Weights of a small mixture-of-experts language model, trained from scratch on English Wikipedia: 2 picks a token, a shared expert of 256 neurons.
Below are experts of layer 4 (counted from 0) of a mixture-of-experts language model. Rows are named router (the router's row for the expert), down (a neuron's output weights, with its number) and show model dimensions 128-191. Each number is 500 + 50 x the weight over its row's rms, rounded and kept within 0 to 999. Numbers have three digits each.
Before each expert's rows: "raises" lists some tokens whose logits its average output raises strongly, later layers aside; "comes before" lists some tokens at least twice as common just after its tokens as in all text. This comes from a sample of Wikipedia text that the model never trained on. Tokens count by the router's weight.

# expert 8
raises: " They", " The", " It", " However", " He", " She"
comes before: "\n", " The", " He", " In", " It", " She"
router:558557424499345544548493532481468479494501511513521428512490413464449486460445556638546529495556492467526463457551517529523406447522556357539484531514470497570501529481480442546427483499512458
down0:536471529525387436521525507512505496489509610604441580525471486507507478466417418557543528382642499490485551503514446492463434487530533438491498469548490372459574462454485532501518535492579541
down1:579485468471497489557515472432489532577412482519542488539550475504496468366482442391454529490549503542481401586487486421530460449573572507481496542626523517487548588462529468517411595457550506
down2:422436502504433475494572404548433525506459522490534513507452588492549385375519468453494516458544411473500506446498522478505611510424461532491473530584509468496461563459506525480498503466466507
down3:435459509448457458444557476415543548472439472498548483529435386431385477502564531480540543488572496568501475508466488496579479529477559500483536515578583433549543488524580495499525503503501465
down4:544482444490598521462494527551489503576522499529467444476557489447540507408330437515524515461499512476573379492540409536448477505476531537498499495587471487538497495542521440521422458481516381
down5:483516494522440538499445619558511431490507496436504492479523504506597512440453491483572468538359498469498517511458530549487546474515515494464594413568541572486589526519410461472465480407477508
down6:422535515506468494553473509481482542499518472479495538466514516510364586439576508482443561461426489587473598501519471550437426542487548413421487497497495483497553482491470438625537506430472535
down7:482553538453458496537547552497507518423587508426540608458476400501476476444506616498509478534501539492543482549525434427436482501571471525489521487518481575573430496500381558532506514493502455
down8:509520470500553444508494546482438458383535501427577611506529504585537548547555528493598436563498451455529482600516426537535535508507440474485519603508544516424455552573504540428619503505484497
down9:642405504488475530484574485595548548397586491562529523526504518465568551520545522544424559463488528522485454533541577416494501563562521420594463478505491442488499548564537511500509461424595574
down10:505530516485459480534472497493495469517497498486552593506525465463578380440505505488462526510428574473534431548534450403476463459378488414552544482556544487493542489397499482518570481474582545
down11:581464519480479580556457464538558592565501409410503384530437531507539409533479482510382579538454509544516514589456520564502520616510469438479515501491506588462401481523585469543526570535455517
down12:531428494500438493480458508569453363538390537494473507465514473462519517452562477523470499586532468473503465433573518488495506532473407501503463467514495505466519479461465486549474408512501595
down13:500502452453425527438497447493439542514534523513491534500420500518452554496541481488519526484513530451472581467498498384525489557562522495487514565501521503566479554480547460544476476533508518
down14:560489428505476487525549493495577529482477498454494517513571470591523495441568504451455439508572479532436447569493536457458542526547429548447521529423459527526498557413511462577512566514601560
down15:483429594396470492512499521513457420568494510474442487509608452519580597469520536671512515459533470466530462504534522481467571517518466503486415576466519447530420485480430435589542556529447580
down16:578473376469473477509549517467513569538526455466479495532503547515581505494524479585495557514567500454341514494476508501481542558484483515471611480503534410484534567475534498386402517409538466
down17:457438498485527534472453451484527468477446590527487517507490564468621501494550502466487487444569471523511479542531535406450557473492455547532561474515526496519450471395497466514531462542511545
down18:530564561546472427579604404465488486525496489534498548558407489458488518396424497502671431428564466567544579464455547536491530363470437536519450480499395421494485517491391495443539428588480600
down19:491472398522563312545431504510497443599598484452530592457520637555546575421475524473469510529553522492438547452501484404490504459486441494507456564582514442536596560509402468523442464542452509
down20:491466490584475532497546575444438554354482501492534437535465501387483524494526492525469514475496553578523536460534568451496484450458476530418500494503493468553579543438534626442552495457483498
down21:393455570526401486436465461533422441611436563492557488539580464442438481476476556491423445549518402528440528462524509500461463490496473456534451561521466478494485510492482460534497436508442492

# expert 12
raises: "The", "===", "==", "In", "===="
comes before: "-", "\n", "==", "The", "===", "|"
router:506479500519468427500528526541386502415513520594526423439634512523473566487512549480482438473493514539473554531431457444488451533559432538453520444461460473518483453517488453472364476560473556
down0:616553452498509552521474554476485526530542545463507468494452478399530485529514557455443531434501515539495470444469485545496463450479519500447475517544549510503472476556511529448539538522465524
down1:602513378469528569562541476465483498456479481529531460507571445555425563548553542451490507533410479436480451515438486491478450514447524482482500549464427495445519403436478514488445544421489488
down2:432528399576536555474605467426413564518415535565555362526560452497455546492559456463494471469517554469500478451540513445468554558418474538413611500516433461574470445423506493519457422570467544
down3:528506505497456537505540458530522436432513457569575577528505467449429480460487517443416496437515419494487538496499488486548528594522518533457494505549469495539443519413445520494491439479491540
down4:520489474425476540558486461445579499461459503478507549388416568546509469464524497509412550395527558541408497492540470570483540639514527482482509481552466408476581505475517472503583471505539542
down5:400517488448468491493539563531514485457535459506504550424455481486390487501514495486462527437510487539580601457463507483602542554487491518460496573552567490547480478455474487528407606582479611
down6:552616439454490576492507472579465515504402521517570508616562460535472558548523444428457518525491559551472408523503504526520533507458458473449599460531401534535518426439428529556475502444549511
down7:461503495542473497557497505479508432545481457496595563383494566431558506412462514488383551535556533509578543476488506528520550532448432577416459524481440463435557492480518542464488496532404483
down8:494481595530493516472611483474516517464384484501488440571522553543452471504423504488542468488445514533406485471499506386536489519485466493576560487510493442504484500517563568440495535538523447
down9:399472487477498403543629543355574540459577575542482501485451437495603483463483494498543457536558543451463576580524489457492509450513527490482480418542460527555502523551468435473487514498387562
down10:509504567590512416465582473454347488565496531597463374510472391548521501497488511443585438496441503556514411565486473494519446443560519473561458513561384544484449410474503573609474444484540540
down11:488490519510522451456485510468456560423454479569510541480455557438457448546533441491436519482432542542458486527401518488509520496515574541586521465501509454425507463656509471471513439530485512
down12:560477554487574519530544589497512480501479505523536430522381474434549481581527503511480452571409508507478507511538534489413466565561479473490467537442607514521522566515475419505482607467499431
down13:558505409516564484478410538462548475571421498491409477536511476521505543524491552478441492534498392474428596465540537507536504455418436451466549601558447498486522518460582495588508470511576385
down14:472537447475489437443541478497532465486518508562502589409542519491501454529423572471472419453506469491503378510543455439564519550512459466474473407590514544549492519551558531492467513558539480
down15:508427548474509470522494406467473540466459516513438492490473416531500438464554478562555511576470510460541494428506414489495501565457482447449477436504428585561498452530460444561431444488585499
down16:365477463427529573512485504527569504562557537596420520511384508466531555636488482485496433428524453515441492388389472593495546546520459454441492516537505546544490462492453484502549422568529513
down17:624421387482518560447542534505550602486494443450435573448585478554552560451437450541567500531455488534459564527435454528521503554531575440483504512500511488575541483546407470533471672491478563
down18:397432605447475457526645526427511551551574513480490548459498475414543549468515482497485482517444446468462547495426506501492544493504550487424565490512482544452517513487524435447511434550460612
down19:566533568528540530419449517524545410520508472503527520468521434487526534492581412412490539497486644586563538457502502516475496489520568470460533398529459573581556549525576414478433468475388435
down20:587518449539527501527452523479486518451544492422448429458445545466543479565460554505516469467559480456509471492509544479488500483566467548391533540406504481528441521578498454532482479583443578
down21:504514513521481424407409587505439502450565432520496479460502577428494460439469509492447514535478451559497475506549527413456424556490485556497425452456490471541544535602566527433430492569566417

# expert 15
raises: ",", ".", " of", " in"
comes before: ",", ".", " of", " and", " in", " ("
router:413512505505375489520579421572467449532482433532556502566552592439452493515571515453606521486485537481505498562570415471531501456571458561524421476460448564461534532445570486478501448418543475
down0:466507476520511484595449551517489591490495485565516485460438484479577480532516558342522464456443524560549533508481520497424498512512516548440539432529511472479535549449501471478443547485473455
down1:570469464525526525538417521423476447513499498547470545412459459510478504488523543577529445515501506529541538478450420469515483573500486449486538560449567506463583468446561405468585578418529557
down2:454512494522506481522526517414481461486430460448438490550430564549511486433507448535462433527543529511451516529454462513475417445431483445533532582508463391525444491408543322482449502477529495
down3:537497496446462467486604471615577491410458527470427453494475576463426450485522428573567464505462491573481462530529530541482488417542529514455505452540499554500391402556535445452537574457455508
down4:485527445495503581517499449512531460595513416472413567483562425410476507556526532438430465483491438452534578477518449407494427538516507459413569481402487498445571572473485481541587501584506519
down5:461503458475445561443499514481483541529435401508541464492515553467448478450526503540648470518482463510522569535466442581485452455406431587511461512487420513484564513588595557486443429478508515
down6:502584439519464497552472440494498515456511494432520533506459484524404498461489563539538426512492533500553569518485555469537394496538427433524460554449465568521515552472505575511444543451504525
down7:448506408488494468485383486540622411462434560496376563477514547460459406508446513514391550542494574528473461570507425513511434532495533577558518475487507509497518380502395573542523554508448589
down8:505635490497541481446443491426434535591481468541460480457442396534586469464540523531504622508534503565391494528435547497532471396438547498451442461481445507514572495515448574503543459470418464
down9:498545514508434456482434558511411530537524409538526402501511442467471442504561470499571502523526425484496528472525465493490520515499535526508415570595473473540432518454498558560525531512503509
down10:393541428480446495530556475531471533537430528420536416464655468546533479527454522491444550491530529518491483438486550472467478547557465499464549527456438539556502448397497470488590505561597593
down11:526554485465471445462564528572495459436545484520497532389476513516472506453509511479543535451517541504537587548453458481493416594482544503540473532368455458528566513534545458501554382477448474
down12:502535472465498511546511542544441563514472481431436398522528499556454436572576412428521492571551499431520519454438422536515527432544522478459593583525612520508517552531545511490405489430514504
down13:490565416532462435415503509503526514475554492441509508499396407440507424478532419539498487467484528457586520548455493446507469522584578494539494526602527475509404465546462491475419482523472536
down14:554568520445421535529602552573472536509540546506448435512441503540440470551451404358516520502503460405508492481562509538429558505586494437527463499524495475494461451497509449403519510436500481
down15:510463579491465481505512541431643492490448436467454536476545461497492531538534449470533444439506498573458360510484471361471553517476511505519501533540560490535476552458546520502471438517378428
down16:477524432410543497534582508552424422459353496452559519537546446436498570431416438399541539406447569531448551524437517488481491522548456446508436449551546488594515487574528454479574559443514501
down17:545452533488462598504488469379537607499453495516488516424490527527499498528518465562596532577480539533456548432475489598546504433433513408552499457433591521510542620518535488493464477554481439
down18:467482473490538537462539488570580532551523504531410512481520470464445529589446421544541492461551489585455486459495522439512579509488467512396521598502500566546466359522513473485551477444604563
down19:451474540489428591548534488456549436536609542462444471507577448565409431501452503552458433527481483557429478559502558475496552575518488550476531441414417517510460570420523452457499473597602621
down20:533532517555437589500512501473478547412509437516472429507527451456489511570541460440598463567516574535606527542465491463520485433483525510436610526460506481455486612552550517530468540418469506
down21:492507420388507488543459476491498533515485524488541489501531573469428483543445469472511442533510504401473478385501562566444527477537491510456526489461498560547472485483435532437527502492579578

# expert 13
raises: "ed", "ing", "ers", "es"
comes before: "ed", "ing", "er", "ers", "e", "es"
router:529469562520412463496520445428445479524565502450459508611586481560515531574521438605460494509431491464477479525597545447542565496478535556455498450514503507528532472485461529547475469576462548
down0:435503519536576456390533495547522493471437456452521518488552484490564560504517569542501544522513491571474449525487525412453616526523600544483500465566560437548449516464531506535488599579522460
down1:497450498454422649504546455597473377554462454400536545543580515525533550607489559544450460398473433520578466411505505579435565621513586448460486421431466533469573460499562493553503472577571534
down2:550498445398471544473513558433535463521515387545516538389493546509478602501513502388499524407451458527524490507545555497482508570451507590472513541533565479486496486472542440623495410470587499
down3:439477501522515485586549453489496553475533445477536475497432445467460503502491495508577510504509557561539511505426495567483352515482420622467467449457437424506459550509479502416556467495572473
down4:511546558437488483515469536569421494554537501469525466535561447482456484478547631508468514518495404429509478473418548478517548486519480450482515522515476422438340591478512543423585431493556580
down5:501536464519534518467517435501515528390579482442502440432490623524462400522455483507563532577539484451559539526511445434468481467441502589536489487546508490480522521537551532466409437476467413
down6:503483456416545575544450452477565541515552510486497426424498550525534524480475521473399462482552429482492590526539497542508536504512511496408399506592519525493454601539453536454543477493510427
down7:519582507531550481450465537506416502385499515502573443510491552490496489479472502425536482457475445458559420595546485473513421483622591479551467485491479541458474473566486514463430471431464542
down8:468492510441533542489538424453585411524454502478481528532476420488497555430526537454443507377529500544436520440488448454472548523551502597486517455445432479515529550498502543560533532497577451
down9:523513551434477530447527358557565478521435511445559489533481506541526440495404473471377445448476445564537535482585553515474571460493433473526429534526514498487480483548517444553555483462513529
down10:545524477468480486579475553514620518600415572511509491372565492444487533538541498437462520487441480488433530471485541613616563455482416373479506511437506545413457488469598491467555451476525456
down11:439527570504363528487486557525426474569514439444461509547546462498447436546537555592486497400412535448446575414478425477496490440551471491533484611387368503531483470470514528601442489502566580
down12:512530449418551444469408493440568551463484433584468498410491534525537457535480474553456505520450484484552440556497464462470468525544473540520509536596525419467459420438457431473530478542510473
down13:416495508455481457437420502477584493382496460441546583558483444440457495548442498444469520494447548578584533462539393569558470481557476427523506484512562556515466501459503555440492525419502466
down14:488477522444558545510435484484423449561530576571529491451489428529582408460562445521571511505433512573573598527470539461471470587493436600483553434493503524516439476507519518438519539361540488
down15:486395520593489519394546478570543522527522420464477532499413557514447579522501557410511618477439541522475535455513525434536382498446547450489509491431469542567493441488465533460525547414529535
down16:481418511429515508475396447465555565405555433570549562500445595549437572422453519494508446515503556446412498493462544554513489582518416524467609458472523448496598450452626449526536520524482525
down17:488495483480512489511437554522568452487528471590400443451422507461573522555421498593543502588542560530555422555390523579544529542537483454450469489460505539473590448513536603503456412529488426
down18:510442532422479594454555579517526494533587557481499395493411583477428474457521526468587510477397561521443548512481488475595454531545520459476493487445494542524622549499570426468507485444472509
down19:550511522531432539580550462472503517524612478525503562598541514440384493497513452517547497581529526502553447537453577526567549470514597493502569494627474488562475547562522479419479503469513517
down20:459578490461543449496561471498534573430498483529502401506466535473557479463544473500393413515580540533481507506536465543436542498465554526475528479488570540422531456497504459485607425474515540
down21:615427457489513518489591434559488535456573412490512516445470516410517598517397417467391463631442548410494479444478445434494528514538478558487539476487523443634446420530495483481563511541449508